Weights of a small mixture-of-experts language model, trained from scratch on English Wikipedia.
Size: 11 layers, width 160, 32.5M parameters.
Experts: 96 experts in each of 11 layers, 64 squared ReLU neurons an expert, 2 picks a token, a sigmoid router.
Training: a variant of Adam for the experts, 550M tokens, 8387 steps.
Below are experts of layer 7 (counted from 0) of a mixture-of-experts language model. Rows are named router (the router's row for the expert), up (a neuron's input weights, with its number) and show model dimensions 0-159. Each number is 128 + 24 x the weight over its row's rms, rounded and kept within 0 to 255. Numbers have three digits each.
After each expert's rows: "comes after" lists some tokens at least twice as common just before its tokens as in all text. This comes from a sample of Wikipedia text that the model never trained on. Tokens count by the router's weight.

# expert 47
router:142114117156119131134139138140154120141125135137144105113179126154123096132183146102151123174159148130097147112130107153076092182156112126129125102137117131185169148089109125120118156119120140125131143065076145106121138162138104145095116134167085123109111112114141149086135130112144123162099113137103158121125154119158141111122137147086113131097164137137169155101145149112151100146113106129079173113126136124112149095134084132093125129110095148176072117113145111147122122165122133
up0:165126157152153100096135149132111130157143123139184125109137125173108135155136138087171117150137104119091156107164129149110128113161136157119124083125132130145131128078128130112127096104141124092111150111079142136130094126151076153174116117141064112146135107145113143087123120142119141150145087143126135145114108089167143168131161145079159146143139122108145139123128139144102161124097127138089186143131171124138132130147120142074145174101101159123103120111100118142171110148151132
up1:115160130138155164098117154109154150138123119108146141097155099131109110155130137081104134162149142124138140139085136145117115126158132125077101091143134128169114143105078098144112150098153117112099129082135119123153140165104109167108115158113099125151106142113164127122163142118123150135111154165133138117131126119144129102106118122082085152128135148109126151155134137070132072157130080182117144116084143174112099138161099160127118140101120149127072114113088111101141160131134171
up2:127120082119111150193121152120148132096133175115105169187138139119128103166123108110148111145143149128139127136084111161150104189121099107126136125110123157144115144110149133118188115133091123163122154159173110129106142136150124137089171097130093145127159124134126117131098103156120138098129099148143169085101128107174110096112155119151144117126136143143134165147131126136106106157116105160123119119107157131130098150130084133121098090118093108147124110110193118162096126156123151
up3:121078135145074149116128138148145144134118138116154139125116135134130116140157126128144120096189159123132162119129078110148107160117167127097144123112139142150160101138152089121134137101169091151127174153104155101114144134170084136113100174106128142132149114059128128118092093133101105131101114130127122152116126100121169116107135110092154163109132118090195143123135169154131138180120117149108133140116152110139100140124171082137134151149126101121083135130155133147104125149159163
comes after: " was", " the", " as", " his", " a", " and"

# expert 87
router:113120145131159122092136147144161096130104115119129122095190149142147111135167146114126104150132154148122116146133154166147123139138103147158141158154099154179155126080145141158115155107138146090098141119105146142145085136136099150107117166161081137099115124131133138129107118110156157138102129126096141105093158113134173092071128119104115109120134103176150120141129132133162114162114079121067146093145137115080129111105118152086133135121151150165093096118139116106080150131141143
up0:140146137113169133153132155104112064166089103140111140136134146143150109167138068138151098111128150131095097133147165130163145161121122150172105140130137142150096138078141130097134131146167095078105152122121120158163076143111127167159106149133105105105123150095135168131137131150123152112115154104121141121136132118100150129129109112137164132066125167171169158125128104104137167148131130129160147106093101139131098150122145153085108104148131151152156134134143164156137121135159102
up1:129149150127140166120136128121180154139127125126121112160137144083116136108152097115127130136112113106147146135140096112136119145085140140147120098124123126149135137062124099153158123081118141120125098149145149100088154132188140114131115086106112131089127077151144106117127134136109130126126122159126129122177128073114147134108120102104110128128125134096126137100116103104147085147113066111073116127119152127101130147118070147093116146192076135139176119123095114080102113120117167
up2:133141067134131126118114121160164135117094139123132113126134080094136123105144117114137117138104098112125130120110141175122133152138124114124101121161148151127157126090153119100104159128149165058104165080068166125133130146139142129102136151081115147118121113184138141141074116122138164155125154080108114115082172116133123094085122152122155104142146137170140125092123125104129084145094118101093130139142130148136112137160113125153157121146133143103125150106171112109105145151122079
up3:133085183151120149144137127113118112115128122124144170145158113141130131136119156123091108128161117133110119115124166158134143104171112125178170135137121139136165100151107145185128120156062143109102117140148133080149107102156141137101133128162113168112099165104153120150113152115141160167108153131133158144098174093162137114084098129139152141112122159136139128102176112105153108119111098120106154133155157105122161080093116129120141101082110121116129133137133103151102187132142109
comes after: " was", " is", " were", " be", " are", " been"

# expert 22
router:125111112159121135117141155136149103148100136145128073094147131136125124129144118086124097165149130157100126153129096155092116185170132147150109088155077149189140126107132113135118176129161118125156147072121151124152119169092111150109099143114101116115097135110140158102149137124111136160146133124094149124098150096129199111122133186119131130111183140139144130107103148105144115130132118136103162105116117117138114105107095116099109112115123110132116117075107116154113169117149087
up0:130162124118115173109127157114130122137128135136152129143110142154136177156172139168197138193129125158110109147130177144127110147191129124131120079112120162164101115170165148178117123147109136100145113130132094121152105138114109130154105165126137136115135139126089105098086116162133101153134109119098144136099124136121175115128074143147130154080164137119118153119185159121109168130100112152119141092133151111133116123134131131118103141070126134120123106114093157138120125112123139
up1:142179139128115123065136147105157117136110136131160098107124114153094141099118150073117125099137134123102119115164103059107140157122142139161134101139115133155121144148105130152127126159109122103149101140125143097146154090124115117153116179190087124142139156145132174101151083136128122112158152115129163091119155171138131109125130141158109129133115111107146123147123166088116099152095122155163193121149122112100113130123110124088110163101113135102152101108143082131117166151130131
up2:145140117117112114120122128147130146114113133150104079132133151134118134147154134130114105165142085119111142133105072126086140148179110116115104135153125138149156175136119094136133162149119114111154127123087177157126136130113074112067165096094132137125133126176175120147184132132106131172134153101123134119133177130146122088157094181136128107138160112163129144144097148086153132129153126136150105144124124097123106105129124099149130146128145091123134134098163086142066152108107151
up3:149124089133137116128149128111124141136138127098174095103105170086130127135106121070121077138127095145116087131151089143126137155139095158178108123107067172118101124085152154116125148161162123156126108160119128100109106160080105138179094160145107122091142166091100138125123106141120086125118127111118132101183126145137125130126117138145134169108139137162152111122111140127129109183107150085134145115103111097105136109122139130134122076117157110150120114092144145150108144147140117
comes after: " as", " was", " a", " and", " is", " an"

# expert 26
router:157103108168115141094140143144157110142151123147117120165157144149140124106140101097115101131142124118127144170118135152103090169118138133145135134138127186177185082109145157109103141113119137157179125104130165121133135123112108139093112139100124110137096170149147143074134122063116111129133126119112144122129144095143142142129133171132128058120166113117139129098137098122150136148114099133110131098123117114133089056119106149066133146127140118181095123108141126149129162122127111
up0:127165117162139128109170154117118089155135129135162109128152098149143159120111170131124182147149099098133133176114160139082140126127117142181164130117126119130125125125145115131114119133194135125154151142122140123115113097106117138101109125110103165127152132108127139072100101148143114120107152057126153118170137075112124160085132136139168110114118104112099117067123115151110184160159143137127133107157166130122103107127108110078119129122115087156136130125139142136147157116165150
up1:136139099132123118109121163106193147156090126075134157139104098117179119133100085147114172150104127112151159129105111160160109124111151128164105145087116152097132149113136094128152145111157107125145119148150139141112154143113093177087112174134095140135112137158131147138126157113101138159097099133107128145137098087108120129113161175108125150173148111119143184132109177153174146134169120148110152118097091146118132120120119107158145129139166145141112157113101110131102135117152126
up2:124137147106127145094146130091126083126147126171150106104199159164127125135149119108132117171181090144113111122133127139134107168158148127161199123148122164155184093132182144180144107102111108142093080150142144152132118124115159103119148131106099093121158140136140105150145107111124153119109110092110152154115153136136166152108129098143146141147128133166115116137141131133102139121163158157121123151117114127102114099122092113154143141105116121125131057089136148129110131124141123
up3:152110125145103085128080156134151110106158087097133159137151141137195129133110121147150141108099148137122121154159128137116115150092143128131139159135152132141148081146169161102118093105116088121155109144136170162163122133129140126157100121134113108162113119115079150087127117103136137166127117186119153107066139090172143109114133139109147089131140151124117130123114103141133113170123122128134151106154187135122100090091138125125147128143138149151131130121194150114148120129079140
comes after: "\n", "-", " information", " ", ")", " U.S."

# expert 28
router:157114109191127130110113177159109093128121111119115108153146118176129133116159107123139086125156127151128123144142098113083119163126082161112143085157128170160139128084129145133130140132124131124125151115110147119187143159115095124131143151153126105094137139111156144111161106121128138137117102120092144095130125117130166145103127197101145152148141097145167121137150149125142107128128123151107114102119158118098088085100117165107117138109116144164094106109164127086093185122174131
up5:149115138141158093108150113150144131151121126138094114171182094144129114077144136142163113148202112157137121131142166132105124143155138130131123161118165140189160150168122118154133109105065068140172141141157147156112127123105147109093130129135097132150113141086109122115117105121099100101134125118101120121121118149120128139155107141145139151141164127088101114116148129088109172104153144142141141158135166123120079125117126125122136125127116104167104096143169127121088182151129108
up6:144133125165151093126150146150141177106166104147130088138100164129155171139128078147149105142131137176142116115101152153117129164121055141108138124154116128103132119066145154138168190105104082106145114128131145150118122135098098156129141127143149132128107165131175120130124109149115104131057143101124104118107181114145122110113098137077142107152116137121094123129164129113088093130131148137112134110128109149080131146134112132138129168147108134140132115089122118124163126105124118
up7:116108139098144129123173120132117154123124191143101122131144131159131105133108135131159140129130140120152136138095116086118107136102116116147171133123141127115133144139173148090120104152096108144126110126098109155123182150131121157105073131147120103114086126101122142130128134114168112175116137110124138144109134129200142104140150104143040125138125115154175114145179207139122162102134093159120112122156133150127099103095149161110107137112170170136131135132137129134105107113131121
up8:160115125174117131137156181108111076124068143119120149153148161136124127129140123111104125138158108152076124121167109102135137137128164169112178123138123142157139104081148139127130113122167140116089132125106127079163122130111105128130124128108108142095136159144142115134136164085143101099130079128110176125120110141142148113141140112139128139137147114156146141107114117115112140144102146118132132174099173128094140110128102124092172142094110110136096164107114142081136155180109198
comes after: "\n", "\n ", "-", " Award", " received", " won"

# expert 24
router:150097137163151134114131180121113120112111114172149077102162160132155142111178124112109129149121138156102131148109103136100078153169112148143144083134135164178152128118141134127132139106125133107145162102143133122143132140102096120076142170143132136100118137117159169105126097143140119169130119116110179112129136110151157110101138140097131118144148136154147170130115123121141093135137089136109128125130111067115114125133104140082121089098100121159089120081168091125072126168134139
up0:127131109107134114143089150130119064130141098139142114119171135120132172125204143126149133174125139105124128129132156117080134142177128124149098138126119138119146132148120137135151135127104115122147136114136129125165121153168128133160137101112143126144133118200132183099077085134165127112143169116125149149090159130090148078073131116123142139119142141140144130126095154078118126132107142128120156118128143125154132123116119136131192127146123146133168138082126105070127169173134128
up1:138122088116135107122158128145123138124107111163190106145136117116143155110137136121120114117128155152107108144129090130136109156145164135106099146158156134130148132136137135128129127113147059040128095158108131115157105149103098147118129165147143152147150150112097130106151140139159106212146147140113164128124115115155148127143117149129112158132157141132096145140102117123183133138109118147138183110162126136102127143098095130167100119164139119109134145068178109130139113147160098
up2:144130163102164155173109148131116138134162092144177104152118164095153146149110166156153146131150135170116143152148075127135116132132112112094166145121096167141150108130130085134114140134128116113106132116120121082123105104147124135109132144132113140142117116116145164141125110141168128194145143121116150130113115108220161118124173148123146106149120156113135196140126145089124152152077099137118149140142108091127134145138087126154106142132102116139144093097158148144105117158140123
up3:179137120135195123082139165113107144159133127127133174170161145139161155145153119158170120148142106148177115128089121160095073121112159130126152096113160122100115124114141144135142098134140099155104161153141123133163142118085090125138105124117151112146172147118107156132100106138155121123123126117097148157098153153116092126119127116121162132147136152131086088123165144112164170158160135066139119127112094145127129110152159115093105116098117158158104146139127139113110115115123099
comes after: "\n", "-", " by", " Succeeded", " Preceded", "\""

# expert 46
router:154118116166110161117122154134103146158108149108116103132146127116130130119159116129170131162124126135112107150121120126098122160133086163163131099153135159153185102097136174151126135087115139111162104077110152117173132125126110191156147153163152112077098149119126156083091121141108159148107111121101149093131111138122137111108136167121122110122127123175161132100107145104130117129116122152107165080108096121122120104117098137089152144089099146136099114065145136121102130148153149
up5:129085138158133152164116149180138101137112141104131098166117141117143160143163098118121098116117115156108116144110089089164130148161109102111114121164128128147098111110112093095132099155114129180127084074168173119126129143138154163148158176093133167099107169167109117073112149143131104138092078140104145114155113127139152152137134137108141144115131103166122137124094138101156160123119112113074115119087125125134129120114101115139149143155115162130129120088157145146147151126144125
up6:145120144093132125148091119091136133131138158122142160132156146157138111161168162138159134150146114113123148131137072119131109132148153128143150139109161137151182137115105084142105133115134153083098115098117175111129121098139093184164099144189119097137106101137113124109146137090109149158109115138120158130145111095163102158117142115116134141126094082151115138127155118157125132125133138154098155131131166108096117139127100144158147133154161123119117115142073127061103124183112168
up7:161133136175139134148103129079117138142159091118147104105193168145124090114155132112111056145126121140139180104094140109086101112138133165109112104146143139119174125156114169137115139134111147133106128092146136156130129176121162150135101145127139150127124107124107131089105118131092134154118108143139157090119155106136134099132111122111121138070182122105100120136089157163124157159164109139117136135086108151139134137135107115126161121103140109129124080132077149102134124158107148
up8:169103149114130137150137122131112133131150133181174147113160175139120144150112137145137130158116125140116141137142086191105120176142097141128129115170102114148144111086153148145124135129132121092123126059089118144138104118108166127156163130163131103092088141127121162141118123130131126134098143160118151151135159100122120123145110176141111150134118149179140107137153153135132134096135133195121127130103122118130158145110122167120137148050137154193123102104132161122108109143156114
comes after: " in", " of", " for", " the", " to", " member"

# expert 13
router:141106124130174130105130141152168121141108141093153119092138159146158153113144113091138087112118162131095123189107134127119143131156087181159132107136155142170149109092129124138107182126128145113139115136096118145159116132113128151107137161111152140109112115105151134145149072125113154124081126118065144100136137116142158156116190157097103102131140085171140162116138131112164117168141133101085164099126134120099095113103119130121166130111120169157101110108122154115118120129136131
up0:121114139122146081127148176188163146128176066124121126109154171132117168145132096145113086144144146154103146151165121137111131165144093181113102142099140148119137139156171120171116146123125140149125124120090148137099118131149153110108132158145152136120136127127102111120117061148139153105122116145119166119143106117150123146152094125099104122142133140128194097092084107104126101123087146105090130073135137156095102121098136116136125133126175127140105126130123134156111146141105112
up1:134128146132134112156129117103148152122155137148145127121146153110142154129120122104102104110209195143131108191110182131140136135145097116156101111154116125116148103101148166169115152129126095134156146108130137111147103142133123184124097105124122156103127129129152133128117122089165152162100129146110135143146174111126127139093170091124110116136142108148099137126132198124134144122138121094128157119127147086132133167143109116138081112110054158120114158090120129102141129155103152
up2:141134152144114167114150138111150116135129123108133134122126123103112131132150196080126121135134166143142100173140135096104135087146134087064145096122111120163133145112111105135106129124099133143140138104184139144129126163113143164130075112144143119164143178094131147150140122138102150097083163154116148126136143154125119100101134101083111116120123119102111169111104164079156081128130116173125146118144155137142082139143121129123120153123070144120145120086104129112102178104158127
up3:174158135111170158074136115126115087129129163124149106161113113135149143136144158126143100141125136155094102156114099087114133084096147138141121087137110145156114108113114116134071132148141144067095144094068122140179170110140137090135142131122145147127134130161147144153150126152094141121115099094130143133122114139135148117105168108145117123148105086111161132157137137146179134109091093102111147125113089133158140150124135196113134161117106140140147101126173136134113121126148099
comes after: "\n", ".", "==", " ==", "s.", " ==="